config.yaml
num_hidden_layers: 11
n_experts: 128
routed_scale: 2.5
balance_loss: 0.0189
balance_bias: false
vocab_size: 10941
optimizer: "muon_variant"
learning_rate: 0.0104
beta1: 0.93
Below are experts of layer 7 (counted from 0) of a mixture-of-experts language model. Rows are named router (the router's row for the expert) and show model dimensions 0-191. Each number is 200 + 20 x the weight over its row's rms, rounded and kept within 0 to 999.
After each expert's rows: a language model's description of what the expert responds to. This comes from a sample of Wikipedia text that the model never trained on.

# expert 20
router,187,228,215,176,215,228,208,164,208,211,224,183,212,161,201,222,182,206,192,159,220,166,194,192,244,198,173,213,185,205,207,190,183,190,210,195,197,220,200,195,191,214,208,216,222,215,201,216,220,222,191,200,192,195,224,213,196,190,198,188,194,206,202,195,190,201,216,229,186,184,201,212,243,169,189,192,236,227,212,225,193,204,231,206,205,203,213,190,186,180,226,220,185,149,214,218,170,182,207,220,201,196,214,179,147,235,223,189,176,181,204,150,238,228,215,193,219,174,206,186,203,190,201,212,227,225,212,232,227,240,225,201,214,193,198,172,181,177,183,175,248,188,190,213,168,203,189,198,217,202,199,182,232,175,198,201,210,195,195,197,184,193,205,194,174,199,192,209,133,226,226,222,209,190,191,246,220,190,189,214,198,226,195,215,211,221,230,184,214,231,209,214
It responds to: Closing parentheses, often after a digit, plus closing quotes, braces and === marks, mostly in tables, career lists and citations.

# expert 0
router,170,180,189,165,204,188,206,226,172,212,178,169,243,205,180,211,199,194,228,149,182,174,170,200,212,194,181,196,208,186,218,202,168,176,204,213,226,229,219,199,206,207,198,233,166,225,197,191,220,183,198,205,198,177,252,199,196,216,271,201,177,168,217,156,190,195,225,225,207,194,177,174,211,192,216,170,227,190,217,188,193,214,188,209,197,213,202,178,166,209,215,174,188,184,207,202,186,224,202,199,203,200,192,191,185,219,190,168,191,201,169,190,192,181,220,180,228,195,169,184,212,193,183,212,230,214,230,249,189,175,198,170,225,187,163,183,229,219,172,196,245,188,206,181,201,198,227,242,199,197,207,167,192,192,184,179,207,207,196,222,202,205,175,197,206,221,215,188,197,180,195,203,228,194,201,187,189,177,220,188,220,210,224,215,204,192,217,194,174,191,211,230
It responds to: Copulas and articles introducing someone's role or office in biographies, such as was, as, a, an, former, became, Deputy.

# expert 12
router,181,208,216,188,162,180,185,164,198,217,191,200,241,185,206,194,191,185,212,170,220,194,170,193,217,197,201,221,188,173,224,161,212,213,202,194,208,211,205,185,212,172,209,220,190,209,180,231,181,213,181,183,174,194,263,193,199,212,210,218,173,212,202,183,197,201,196,213,202,204,206,202,242,216,212,182,212,220,181,223,203,243,203,215,202,203,244,204,186,166,200,172,222,199,213,191,189,181,220,184,219,199,186,210,188,204,199,172,188,178,169,206,204,192,193,200,221,212,218,186,184,198,192,186,222,222,227,186,203,249,228,196,247,208,237,184,225,195,210,217,216,216,241,186,188,178,197,182,209,154,189,197,207,166,201,217,184,209,173,229,213,227,209,192,187,180,200,215,230,193,209,198,240,199,203,230,217,224,215,164,187,218,213,183,222,243,221,190,157,208,214,249
It responds to: Field names in infobox and list entries, often before a colon, such as Operator:, Personal information, Scientific classification, Binomial, Population.

# expert 52
router,169,234,198,188,185,208,176,175,183,211,182,182,204,184,258,219,240,189,207,186,186,194,185,225,217,234,213,178,180,182,252,202,166,205,189,184,195,199,169,181,212,184,214,270,203,216,203,192,214,173,192,180,174,178,200,227,197,195,234,182,193,218,207,183,207,192,220,254,218,197,204,207,150,189,221,207,199,184,196,187,221,212,212,198,182,208,204,198,233,164,191,168,191,173,218,253,204,185,213,202,218,198,197,218,195,166,205,173,177,173,208,157,192,226,196,199,220,181,217,195,183,213,220,217,239,203,202,206,195,217,175,155,231,190,205,169,205,214,182,205,210,194,198,201,193,193,195,190,211,213,202,185,224,217,211,212,201,215,181,186,193,220,199,193,217,186,146,233,185,208,201,189,174,212,202,199,210,195,198,173,219,196,217,212,208,215,207,209,169,198,211,223
It responds to: Word pieces inside non-English proper names, often Turkish, Arabic, Slavic or Spanish, such as gh, kh, ž, ç, and Barb in Santa Barbara.

# expert 18
router,190,234,195,166,179,207,207,217,147,219,159,206,206,218,208,220,203,194,210,178,203,208,211,230,193,195,210,224,209,180,197,184,156,227,222,200,182,212,175,201,189,187,179,248,177,206,175,199,191,192,161,174,222,202,216,184,228,201,212,174,198,182,205,184,177,161,218,224,215,218,214,174,211,187,243,212,182,196,204,214,191,206,237,190,196,211,185,171,152,198,228,191,190,196,173,232,199,211,210,192,210,222,230,186,182,232,235,174,180,200,191,179,186,194,192,219,206,218,199,188,158,233,221,193,221,202,202,203,191,234,204,183,211,221,205,142,178,196,197,191,211,180,183,219,189,194,192,205,208,213,202,193,216,198,193,209,177,202,186,222,189,197,192,230,224,204,161,194,200,201,189,253,223,181,197,233,214,173,211,189,226,178,197,211,202,223,245,200,163,209,207,224
It responds to: Middle syllables and accented letters inside foreign proper names and places, such as Sánchez, Stellenbosch, Nordrhein-Westfalen, ü, ö, ø.

# expert 10
router,213,201,198,202,184,229,187,166,174,216,192,213,257,180,208,179,211,188,193,212,198,169,182,235,228,215,181,195,195,219,238,187,178,185,190,176,210,189,221,196,210,158,159,217,215,219,204,237,181,219,182,186,173,206,211,208,217,179,213,233,187,188,218,180,176,193,184,213,193,168,228,239,207,207,217,198,207,214,218,210,210,221,193,237,204,227,208,188,174,175,193,200,187,193,218,197,195,213,221,205,197,229,230,191,169,195,197,215,185,173,175,201,183,188,213,192,225,210,163,206,216,231,232,185,207,232,220,225,189,220,227,206,208,187,170,206,210,183,172,198,222,209,214,202,204,186,199,206,202,176,219,184,203,155,176,178,217,225,176,219,217,178,183,227,222,196,189,237,212,242,234,226,197,197,197,192,237,238,212,240,215,219,204,188,200,194,230,230,205,199,212,225
It responds to: First token of a cell in pipe-delimited sports, election and results tables, often a capital letter like R, L, S, or a bare pipe.

# expert 14
router,219,224,210,191,192,221,195,217,193,204,194,190,249,198,211,179,203,183,186,178,158,197,180,191,239,189,193,197,227,205,207,188,175,191,226,187,212,210,222,168,184,191,200,212,190,216,187,227,180,202,198,203,197,215,230,211,205,200,256,215,219,181,187,145,190,194,214,209,186,176,199,216,211,179,212,211,194,186,208,208,206,208,197,181,210,189,204,202,204,134,195,200,215,183,218,195,186,216,203,203,222,181,195,156,183,189,211,191,157,207,182,204,197,230,158,232,233,225,210,192,194,183,200,182,219,235,215,231,210,176,186,190,205,233,186,152,176,211,178,185,205,226,187,211,186,208,175,216,216,160,171,200,200,202,190,213,238,204,172,232,212,177,177,222,209,201,208,215,178,202,196,217,218,210,200,233,235,195,189,216,178,198,242,219,218,236,201,221,180,207,231,237
It responds to: Nouns after a, the or an ordinal, mostly time spans and roles, such as years, season, months, footballer, role.

# expert 46
router,208,170,212,176,217,208,183,225,185,237,212,210,219,200,199,184,207,178,218,180,187,187,175,239,235,234,184,244,188,194,231,183,197,214,201,203,191,223,191,197,184,233,190,240,177,196,201,177,190,178,164,186,162,211,241,208,221,185,225,183,199,215,185,176,197,211,215,209,236,198,206,208,189,207,239,223,230,214,219,206,229,225,229,199,217,190,219,203,197,164,201,208,203,187,165,186,197,183,177,210,200,236,222,201,180,175,207,203,189,169,200,199,203,197,196,216,208,187,161,194,212,174,213,165,198,223,177,193,191,215,177,205,213,220,190,210,217,188,190,171,238,231,206,215,198,220,172,203,216,212,229,145,215,160,225,191,203,200,202,236,189,212,188,219,185,226,176,234,172,198,236,202,182,207,201,198,209,202,217,220,195,213,217,215,187,194,234,201,174,194,231,239
It responds to: Pipe separators and field labels in census, demographic and statistics tables, such as Total:, Density:, Elevation:, and race categories between percentages.

# expert 11
router,190,210,208,186,207,190,224,220,204,210,186,205,225,190,235,228,237,184,247,188,188,197,215,211,214,191,209,197,202,213,237,174,196,200,191,204,181,191,190,200,226,216,187,211,225,220,162,232,196,185,203,177,171,221,235,227,229,200,208,236,201,168,179,200,165,203,184,199,212,179,250,149,199,194,218,239,208,201,202,176,194,204,205,179,165,244,216,169,183,193,176,200,218,211,185,216,186,206,200,205,244,205,193,181,178,228,207,214,178,193,188,189,198,212,190,186,231,205,204,182,174,169,206,196,253,213,221,212,175,207,174,213,191,245,204,168,217,199,191,177,200,220,205,208,215,201,198,215,200,198,210,188,196,205,214,199,190,208,191,216,247,205,201,208,217,198,160,220,200,186,207,229,225,202,178,215,187,209,206,178,196,219,209,246,238,165,235,195,214,230,197,221
It responds to: Auxiliary verbs and negators such as had, has, have, not, never, just, often before been or a, as in "has been".

# expert 55
router,215,209,189,186,212,187,188,163,198,181,180,183,228,193,186,170,233,179,217,174,153,209,192,213,228,210,182,201,156,210,198,190,217,187,200,186,189,188,187,166,190,168,167,219,226,199,209,197,216,174,203,190,201,185,242,188,210,203,238,210,204,180,235,202,217,189,214,219,196,204,174,182,213,217,220,213,219,172,223,195,208,228,241,239,209,206,181,181,172,198,199,194,181,198,195,190,229,183,204,198,195,230,235,182,188,179,192,185,173,188,187,192,231,187,190,185,213,166,202,159,210,204,201,205,196,197,202,239,181,207,223,188,222,227,193,196,241,191,159,168,208,193,240,191,214,198,222,222,191,213,227,203,190,171,197,198,211,197,164,208,216,218,203,196,217,190,133,218,170,201,233,226,216,201,176,221,199,179,187,205,194,197,235,194,200,206,196,202,160,225,204,228
It responds to: Pipe characters starting or separating markdown table cells, especially election and results tables, plus parenthesized birth dates like (18 and (born.

# expert 8
router,219,227,188,196,204,254,217,206,152,222,166,188,223,190,208,194,195,189,217,187,196,183,198,194,238,219,173,205,153,159,214,192,215,230,199,212,198,185,203,194,199,157,193,202,187,193,194,226,232,206,172,171,181,220,225,198,211,184,231,200,168,184,211,231,193,195,205,220,211,164,190,219,198,210,227,217,209,196,216,191,173,200,229,214,152,200,235,208,210,174,192,197,197,201,195,219,189,203,187,217,228,208,193,218,171,219,193,203,192,155,213,199,209,201,197,193,221,174,183,177,223,173,200,193,226,224,225,197,152,203,231,199,248,206,179,209,223,180,182,187,219,217,222,227,196,253,176,221,220,190,243,193,216,205,187,220,177,182,190,226,204,169,203,197,197,199,205,201,150,196,208,192,205,213,201,200,189,191,205,183,185,224,208,195,213,202,229,243,196,199,208,199
It responds to: First pieces of words split into fragments, mostly W, St, w, st, sp, sh, as in St.rait, w|ear, Waco.

# expert 58
router,214,214,197,201,182,180,205,192,160,183,196,211,218,181,219,206,228,179,203,177,189,210,211,215,199,167,201,217,205,183,224,199,166,213,221,218,177,178,181,201,179,199,177,225,185,217,209,200,213,191,184,200,199,211,224,197,197,164,211,222,160,123,184,189,195,186,180,240,226,224,216,173,233,176,243,234,195,230,213,184,179,245,195,227,195,187,229,201,196,218,212,207,201,183,234,192,195,194,210,184,249,217,219,207,170,192,218,166,176,179,219,174,218,158,202,200,206,226,199,203,201,221,221,183,218,209,198,195,220,216,195,185,211,213,194,170,194,207,213,173,237,189,178,227,166,186,198,220,209,200,199,200,179,195,189,212,195,174,165,212,232,182,193,197,175,177,201,204,197,194,201,208,208,211,203,216,205,190,151,213,192,203,221,224,224,230,230,220,183,205,239,210
It responds to: Vowel-containing word pieces inside place and personal names after a capital, such as ro in Monroe, bor in Hillsboro, Grand in Rio Grande.

# expert 7
router,154,225,170,202,231,179,207,173,170,204,183,167,208,192,208,178,203,195,196,193,217,209,187,203,187,177,187,221,197,205,246,182,175,171,188,184,187,157,237,191,216,196,158,247,238,210,174,212,192,187,194,210,190,216,215,184,194,198,224,233,187,192,207,199,208,202,195,177,212,170,201,200,209,191,219,198,194,201,231,213,177,226,210,215,201,219,215,219,210,151,166,199,233,156,204,242,208,192,186,218,222,229,190,199,201,206,236,205,186,183,193,179,198,221,173,226,218,201,200,186,226,205,226,198,228,183,197,201,197,188,188,202,210,190,207,204,211,193,204,196,186,220,194,237,199,185,211,219,221,196,195,181,221,186,203,192,157,199,171,241,187,178,175,179,249,220,190,219,164,234,203,216,228,203,216,214,212,218,171,211,220,196,208,234,206,217,213,192,201,173,219,246
It responds to: Single letters and short pieces inside words and proper names, often place names, such as Val-u-able, mort-g-age, At-l-anta, I-stan-bul.

# expert 30
router,190,174,210,191,213,212,214,192,190,237,169,173,181,196,194,216,248,183,203,185,176,178,197,232,206,210,213,203,216,200,232,199,187,202,194,204,215,204,181,159,201,196,203,250,178,219,214,222,219,214,190,171,201,198,233,219,165,164,218,231,175,164,187,198,214,204,168,224,192,220,200,177,208,192,220,203,216,197,193,231,205,181,185,222,225,214,213,183,226,191,220,164,193,143,202,204,178,220,202,194,202,216,205,226,197,189,174,213,184,218,197,175,222,234,176,196,226,207,205,202,200,207,227,190,246,193,232,199,151,254,191,193,215,180,224,212,238,186,207,201,222,191,174,191,206,220,216,217,205,173,183,189,218,202,200,185,212,239,188,241,198,166,186,195,227,178,209,193,188,217,217,237,207,192,201,213,209,179,205,216,221,213,208,225,191,216,220,228,183,202,201,221
It responds to: Middle fragments of common English and foreign words split into pieces, such as merch-and-ise, te-lev-ised, symp-at-hetic.

# expert 5
router,157,200,187,188,194,213,209,185,214,213,196,170,208,188,202,214,241,164,187,161,197,212,214,206,221,220,197,217,180,212,232,187,185,174,216,191,189,160,234,204,171,192,181,230,195,229,200,264,175,196,198,171,196,222,217,215,217,180,201,219,170,189,241,171,227,190,190,193,227,187,198,209,226,207,225,221,210,223,240,228,211,201,215,210,196,197,206,186,179,163,204,211,199,179,183,194,196,196,195,228,234,219,190,180,184,181,235,210,182,208,220,195,213,200,222,180,195,210,176,202,223,222,177,170,205,185,233,219,197,205,200,202,241,211,190,181,198,237,157,202,215,195,184,192,213,187,186,227,220,210,204,189,216,193,182,209,240,186,196,195,217,183,203,237,190,184,201,189,178,164,232,223,219,191,146,213,209,170,205,183,197,206,203,227,183,186,213,218,212,222,189,231
It responds to: Mid-word pieces, especially n and in, within names and contractions like wasn't, Teubner, Unnamed; also table pipes and he/It pronouns.

# expert 38
router,196,230,215,200,217,197,190,183,199,183,200,178,236,170,198,184,207,163,229,172,198,222,220,189,236,215,186,227,186,199,220,181,171,224,214,199,200,195,184,207,178,202,189,217,183,212,168,248,208,197,174,177,174,194,221,250,187,211,230,204,207,213,188,191,190,188,206,219,229,200,203,189,225,196,230,214,198,205,223,207,189,196,178,200,221,211,197,179,209,200,201,171,195,146,171,212,179,199,190,187,218,198,195,181,150,206,205,175,229,168,145,150,222,186,205,197,203,199,197,162,209,216,196,166,213,226,183,235,201,186,198,203,199,189,201,189,228,195,159,184,208,166,216,203,214,204,229,234,233,229,214,199,182,173,174,181,186,213,198,222,208,206,205,177,214,198,182,169,172,210,214,212,191,240,209,191,195,211,200,196,204,193,193,218,230,238,238,215,205,195,215,221
It responds to: Semicolons, table pipes and commas closing items in infobox lists, keyword lists and table rows, as in Italian; or Seattle, WA;.

# expert 37
router,166,216,211,183,188,210,174,198,177,210,197,171,223,191,224,195,220,179,222,186,188,196,190,203,221,205,161,211,172,178,218,188,199,196,224,172,169,179,181,182,182,180,197,211,175,214,176,231,207,198,190,163,167,224,226,195,218,184,222,207,158,172,234,178,190,183,199,220,218,193,210,191,221,191,223,214,228,197,212,234,197,204,244,206,175,234,205,203,195,193,203,203,217,173,197,203,221,179,200,234,215,225,194,182,179,193,215,189,196,177,169,182,223,189,201,180,217,201,183,179,208,203,198,194,220,224,237,215,196,230,230,183,223,230,186,191,208,191,169,179,234,202,232,205,187,209,203,239,210,193,178,182,208,174,185,191,202,201,175,221,206,164,181,219,211,189,172,205,171,211,244,216,216,222,178,212,246,220,215,212,146,231,213,214,203,215,221,217,191,221,230,214
It responds to: Line breaks, blank table cells, and numbers inside lists and tables, such as years in parentheses (198, minute marks 43', and numbered list items.

# expert 47
router,165,215,215,184,189,208,174,205,179,212,199,171,226,190,222,197,218,180,219,181,192,197,195,208,222,208,156,210,172,179,215,191,201,193,224,174,166,180,180,179,186,181,200,212,179,215,178,228,207,201,194,163,167,220,227,197,219,183,222,210,157,170,233,180,191,185,198,219,214,190,215,191,223,188,221,216,226,194,214,232,202,204,244,204,178,235,201,205,188,198,198,203,218,172,198,204,223,183,201,237,220,224,201,182,177,196,219,192,199,175,169,181,221,189,206,178,214,202,189,176,207,206,197,195,220,232,231,218,196,229,227,185,222,231,181,192,210,193,169,177,230,199,233,198,189,206,206,238,213,196,180,186,207,171,189,196,199,203,176,219,213,167,183,211,205,183,171,207,176,215,239,216,217,219,181,212,246,219,215,213,141,231,214,219,209,219,221,223,186,225,230,215
It responds to: Tokens opening cells in election and sports results tables, like candidate names, pipes and numbers, plus Arabic and Thai script bytes.

# expert 42
router,167,226,214,186,186,216,184,199,178,211,201,175,222,187,220,203,220,183,216,184,191,190,190,210,218,211,153,213,172,181,215,189,195,191,226,169,167,181,180,181,190,179,198,211,181,219,178,230,204,198,192,162,163,219,228,206,224,184,223,210,158,170,232,180,184,185,197,217,215,194,223,190,222,190,223,219,226,193,212,229,203,210,242,202,181,229,208,205,197,199,190,200,219,173,194,207,221,184,199,230,217,223,202,182,174,198,216,185,195,176,170,181,219,186,199,176,209,204,191,177,206,202,202,193,221,232,229,214,195,231,228,181,219,231,184,192,209,195,168,179,231,201,231,200,186,209,208,238,209,192,183,181,209,172,190,196,205,197,177,222,212,161,183,216,209,179,175,201,174,212,241,218,218,209,180,214,244,221,217,207,140,230,213,212,207,211,225,215,191,230,227,213
It responds to: Verbs right after a subject, like led, tells, gave, asked, and cells or openers after coordinates or line breaks.

# expert 45
router,209,239,208,168,213,198,199,190,168,183,165,160,227,207,221,175,220,185,170,171,191,182,223,206,222,210,185,219,176,184,188,175,203,208,203,194,162,173,175,174,204,175,178,212,210,226,210,223,228,191,162,184,154,221,228,162,203,159,240,209,213,182,196,182,165,217,188,214,202,203,190,192,243,172,217,197,226,197,195,233,224,202,195,213,190,200,224,197,176,208,169,199,195,153,200,173,217,201,181,201,221,234,207,168,193,181,214,221,218,197,204,177,223,223,183,191,195,193,200,175,202,239,205,216,201,205,216,233,201,207,213,206,233,205,220,183,226,187,193,179,207,189,222,211,210,207,224,224,211,205,222,192,221,201,172,167,225,202,167,194,208,177,173,203,210,206,168,192,197,191,237,198,194,189,199,224,195,189,181,201,219,220,229,192,212,210,220,195,199,216,209,247
It responds to: Pipe separators and header cells in Wikipedia tables, especially election and sports tables, at ends of rows: |, ±%, |---|---|.

# expert 60
router,177,202,213,183,176,203,199,188,171,170,208,180,202,186,205,192,206,211,200,189,182,216,218,210,216,208,161,180,194,184,210,166,150,175,241,191,186,208,205,159,191,183,202,217,183,225,205,200,213,208,198,180,187,210,195,202,200,204,237,208,181,202,214,189,196,186,204,183,231,223,202,179,246,154,213,211,202,177,183,221,215,191,213,209,172,219,211,199,170,177,213,204,193,183,199,187,212,185,230,216,216,217,162,192,157,212,202,194,187,166,166,193,227,218,220,167,198,225,199,185,199,204,196,192,214,216,216,187,210,215,244,208,215,232,194,182,217,210,169,189,213,230,220,235,180,202,210,241,185,183,179,174,217,201,187,204,197,232,187,212,224,223,171,189,198,210,170,193,166,193,228,215,192,239,215,221,232,189,190,186,173,229,208,247,204,214,236,239,185,219,183,228
It responds to: Pieces of web addresses, Website: fields, table separator rows, slashes, braces and punctuation, such as http://, .kz, |---|---|.

# expert 54
router,199,187,171,197,189,203,196,214,170,212,239,187,211,214,246,208,214,186,223,163,215,178,219,207,197,181,202,207,186,196,210,193,205,208,217,206,207,165,222,168,208,186,206,240,193,230,225,205,247,212,160,215,171,201,210,198,203,168,207,233,198,189,165,201,175,190,204,212,221,220,186,227,210,205,236,226,183,194,185,197,200,212,239,189,178,256,195,198,188,203,222,195,242,198,210,177,198,180,206,199,204,242,211,208,158,229,193,176,204,195,200,198,202,183,215,154,198,213,189,191,227,198,208,190,228,185,207,226,197,210,194,197,218,205,176,178,176,217,188,192,216,227,207,238,202,195,213,201,213,195,209,192,224,173,194,210,206,216,190,211,210,132,160,194,224,178,180,209,185,214,234,204,241,191,221,189,189,206,181,198,221,185,202,204,222,189,246,193,169,186,209,231
It responds to: Consonant pieces and hyphens in the middle of compounds and technical words, such as wheel-ch-air, war-f-arin, Sem-if-inals, well-known.

# expert 63
router,190,212,194,168,239,221,228,189,182,189,209,190,211,184,209,181,248,156,229,175,228,210,179,178,224,187,190,211,187,186,200,156,202,173,186,186,177,207,189,181,184,186,188,207,188,207,174,221,218,197,186,177,187,185,260,243,192,213,188,218,185,181,182,173,176,174,183,207,234,181,212,184,196,201,214,186,206,208,218,208,214,196,212,199,230,189,207,196,214,172,205,155,201,142,205,202,153,211,206,189,230,207,175,178,185,191,218,178,207,187,193,179,198,208,185,220,214,202,173,178,191,206,192,194,222,202,208,213,224,211,213,193,244,215,191,181,215,204,183,201,241,189,201,181,207,205,206,190,228,182,192,181,240,192,175,209,209,215,204,178,204,168,190,234,193,212,231,224,172,201,192,218,181,182,215,232,178,181,192,193,198,163,203,211,209,195,234,210,170,165,199,230
It responds to: Commas, often fused with the preceding word ending, in lists and place names before and, which or who: Orlando, seats, Amirli.

# expert 1
router,215,196,221,183,220,196,191,213,199,192,188,167,240,216,214,179,225,191,214,202,210,205,198,164,232,241,177,197,179,181,239,199,207,220,215,204,192,173,181,175,211,177,189,238,211,210,173,199,243,222,178,189,193,167,237,193,202,175,203,189,193,182,216,186,209,230,227,214,254,180,175,228,218,201,209,203,196,172,196,212,206,212,221,214,196,223,225,202,199,178,205,176,217,183,235,198,183,190,191,203,203,226,223,180,194,207,206,166,206,179,192,202,241,199,213,158,198,190,207,173,208,202,184,181,200,219,212,211,172,204,208,147,204,181,187,194,194,232,190,189,238,187,212,195,186,199,203,201,202,179,219,197,223,217,203,245,202,229,184,198,211,191,144,227,185,221,156,215,160,184,240,222,200,203,243,212,196,215,217,203,177,201,200,185,198,210,234,213,183,201,210,207
It responds to: Word-start pieces beginning with c or a similar consonant, often after prefixes or heading marks, as in dec, rec, inc, ==C, -c.

# expert 28
router,187,185,186,150,188,207,223,179,186,217,181,186,211,187,218,232,197,162,213,188,184,214,179,195,231,218,173,221,202,186,215,163,172,173,232,194,202,185,182,197,210,177,194,205,176,227,169,210,203,190,167,202,195,206,212,214,194,154,229,214,231,160,221,166,186,213,206,197,231,166,200,209,188,200,233,211,232,169,239,200,187,232,195,192,177,202,220,179,202,179,205,190,202,191,206,213,222,231,207,219,234,186,203,175,172,210,209,196,199,198,159,189,222,197,170,213,188,218,197,201,198,212,228,215,220,206,173,211,169,207,213,221,218,222,229,215,230,218,196,172,224,197,219,239,207,196,196,195,228,160,181,164,200,206,186,206,182,232,212,236,203,203,193,222,162,218,205,229,194,194,180,210,208,187,219,222,190,201,223,179,190,216,243,219,195,214,208,202,170,181,222,217
It responds to: Verb endings and inflected verbs in plot summaries and biographies, such as ing, ed, es, meets, create, taking, usually followed by an object.

# expert 16
router,166,217,213,187,190,207,174,201,179,206,199,171,226,186,222,193,220,182,222,181,188,193,193,207,223,209,158,212,172,184,216,187,198,193,225,174,168,180,182,182,180,181,199,210,178,220,176,231,206,200,192,164,165,226,225,198,219,182,223,204,157,170,234,177,189,185,198,215,217,195,216,188,221,194,225,214,228,193,213,235,199,205,243,206,177,232,205,201,194,196,199,203,220,172,195,208,220,183,199,230,216,223,203,181,179,196,218,189,198,175,170,182,219,187,201,176,217,203,186,173,209,204,200,194,221,230,235,216,192,230,227,186,223,234,190,191,210,195,169,182,230,200,232,198,186,206,202,240,206,194,179,184,211,175,186,194,200,203,175,218,210,164,181,218,207,182,173,203,172,211,240,221,217,220,180,213,246,222,213,210,146,226,213,215,206,219,218,223,192,226,229,215
It responds to: Line breaks in lists and tables, and sentence openers like During, Due, His; also ordinal centuries, taxonomy fields and non-Latin byte pieces.

# expert 32
router,197,196,215,203,195,194,199,187,181,211,183,189,224,184,216,202,228,177,239,164,201,209,194,208,213,214,191,231,189,164,221,217,190,212,225,202,148,197,176,195,154,180,186,207,152,208,189,192,221,179,199,197,194,213,222,201,201,185,207,210,199,154,227,183,170,193,206,195,220,205,210,190,218,200,194,215,201,175,209,203,181,187,217,201,161,185,206,210,212,178,207,200,193,191,244,232,211,189,205,231,202,244,229,193,178,189,218,201,188,170,173,199,207,221,205,190,204,188,213,168,226,228,186,193,217,210,222,240,202,186,239,202,238,220,170,195,187,160,180,199,221,189,216,204,184,187,186,213,221,192,174,183,191,179,164,186,203,204,189,221,187,191,170,218,187,234,176,185,180,190,248,199,224,187,180,222,220,226,230,208,188,170,228,242,212,238,226,191,216,207,231,211
It responds to: Opening parentheses and brackets, often with the following piece, inside sports result tables, as in Hard (i), TKO (punches).

# expert 4
router,168,216,217,189,183,206,174,202,178,211,197,175,225,189,221,199,224,184,223,178,185,192,195,204,224,208,158,211,173,178,215,185,195,192,221,174,164,180,181,181,184,179,197,214,174,219,183,227,207,199,193,163,167,227,226,201,224,180,223,209,159,173,232,176,191,183,202,218,220,198,214,191,222,196,222,214,233,197,213,230,199,205,245,209,176,229,203,196,194,196,195,200,228,173,199,208,220,180,197,232,216,225,202,182,178,200,215,191,191,174,168,184,217,182,204,176,215,205,185,172,209,205,196,194,218,234,231,218,201,231,223,188,223,230,183,189,210,193,171,179,228,202,227,197,185,205,211,242,210,190,185,183,209,175,190,193,203,201,175,220,209,162,176,223,211,191,173,207,172,215,239,214,219,219,178,210,240,216,211,212,149,231,211,212,199,220,220,221,190,231,228,217
It responds to: Nouns after the or a that usually take of or to next, such as age, reason, ability, right, part, purpose, and the of in age of.

# expert 34
router,165,220,219,183,186,208,186,200,180,211,199,169,226,189,220,193,222,183,220,180,190,189,195,204,221,210,156,209,175,178,218,190,197,189,223,176,169,182,182,184,191,181,198,214,175,217,174,230,213,203,194,163,170,222,225,195,219,181,224,209,152,175,238,177,192,186,202,216,215,190,216,191,222,191,223,216,227,188,215,232,206,202,245,211,179,230,197,196,188,195,199,204,217,175,202,205,227,175,202,231,222,220,201,177,181,200,213,192,195,173,169,180,220,190,204,178,215,200,189,178,211,206,199,199,222,227,236,211,193,229,230,188,224,230,185,188,209,190,168,178,235,197,230,202,188,201,204,235,213,191,176,182,203,175,188,187,197,202,173,223,212,170,179,214,205,189,174,205,174,209,241,218,218,214,178,214,246,215,214,213,144,231,215,215,205,217,223,218,189,223,228,213
It responds to: Career verbs and as in biographies, such as became, served, appointed, participate, operates; also slashes and digits inside geographic coordinates.

# expert 50
router,214,186,197,171,197,163,168,192,187,210,168,192,228,206,218,183,201,170,224,168,163,158,194,184,205,174,181,211,233,223,214,194,201,179,221,184,194,193,196,189,222,196,183,226,191,231,211,217,212,209,145,187,225,217,235,186,172,193,228,221,207,177,175,159,177,231,215,193,213,163,216,173,191,211,201,186,223,221,200,199,202,184,168,186,220,199,216,197,209,185,197,230,219,195,208,203,217,194,186,200,245,176,181,212,166,206,225,205,190,157,197,179,235,209,170,200,216,227,189,191,196,210,177,210,207,196,209,217,193,222,208,172,220,197,224,156,218,204,183,204,188,211,211,190,204,187,196,225,233,161,219,188,201,194,191,227,208,214,224,217,219,182,173,180,236,179,199,203,182,164,250,213,204,217,181,184,180,183,192,198,196,225,217,212,215,217,227,218,184,221,215,221
It responds to: Quantity words after a, as, the or with, such as some, many, most, all, two, well in as well as.

# expert 23
router,213,218,204,171,213,190,176,176,179,190,210,186,207,188,241,217,225,189,203,179,177,220,182,201,225,168,155,194,179,180,231,160,161,207,207,190,186,204,213,193,209,214,166,242,192,218,180,216,194,204,177,173,174,218,260,172,207,200,236,217,193,170,198,195,198,202,189,231,181,168,199,210,211,222,197,209,226,203,220,176,209,196,206,198,202,199,226,216,202,164,213,203,218,176,231,202,169,199,203,220,196,270,198,198,200,227,226,221,227,192,158,198,218,242,181,173,206,205,214,201,170,207,209,173,217,232,218,221,210,207,232,207,223,207,181,174,184,222,196,211,196,196,205,221,187,201,185,221,196,212,196,185,221,204,209,194,219,213,159,211,188,174,180,183,196,191,173,209,197,225,209,208,191,222,182,189,214,231,233,208,199,231,204,230,219,185,217,207,198,198,225,226
It responds to: Line breaks ending markdown table header rows and section headings, plus table separator rows and taxonomy labels like Class:, Order:.

# expert 25
router,192,212,190,168,191,224,158,180,158,194,202,144,208,195,214,191,199,193,176,164,195,208,183,228,224,185,194,233,203,159,211,204,177,191,203,176,227,182,208,172,180,173,205,244,174,194,158,186,213,200,181,199,195,180,208,198,223,153,201,196,174,188,180,198,199,207,208,243,202,216,230,205,207,201,204,215,217,188,219,203,213,197,210,206,198,182,193,192,185,188,216,168,199,196,179,195,186,184,246,202,222,217,208,207,190,247,202,191,200,200,176,204,204,191,208,164,188,194,193,184,206,190,227,196,249,192,209,221,181,206,218,164,229,227,194,172,189,196,190,193,192,182,190,202,191,152,204,205,216,207,216,189,197,171,213,211,194,179,188,247,171,202,181,199,220,171,190,191,225,219,200,235,182,217,196,236,218,153,196,207,201,191,212,209,192,197,260,227,204,197,226,220
It responds to: Inner consonant pieces of foreign or compound names and words, especially German and place names, such as Dunfer-m-line, Lever-k-usen, Schles-w-ig.

# expert 9
router,196,224,216,201,197,205,193,191,180,198,215,178,195,197,225,209,224,205,205,163,214,189,187,197,227,190,191,228,196,196,233,203,190,230,208,195,191,191,212,203,202,199,191,233,193,225,242,198,182,193,215,179,242,207,247,181,213,151,249,202,181,168,204,176,164,214,196,216,220,200,193,201,228,173,201,193,206,215,218,220,185,223,203,215,181,227,203,149,183,187,215,219,180,176,203,213,184,187,194,198,223,210,216,180,193,223,185,207,140,196,171,183,231,173,207,220,207,221,180,201,198,193,208,170,199,225,227,198,209,197,228,200,246,225,187,216,213,190,173,191,189,220,224,184,170,206,196,222,197,213,169,192,212,188,160,195,168,194,212,200,228,197,192,200,201,170,176,213,166,195,217,221,222,182,190,216,194,227,235,209,211,182,243,187,229,232,233,206,178,189,216,217
It responds to: Paragraph breaks and == heading markers between sections, often just before a new section, infobox label like Personal information, or sentence.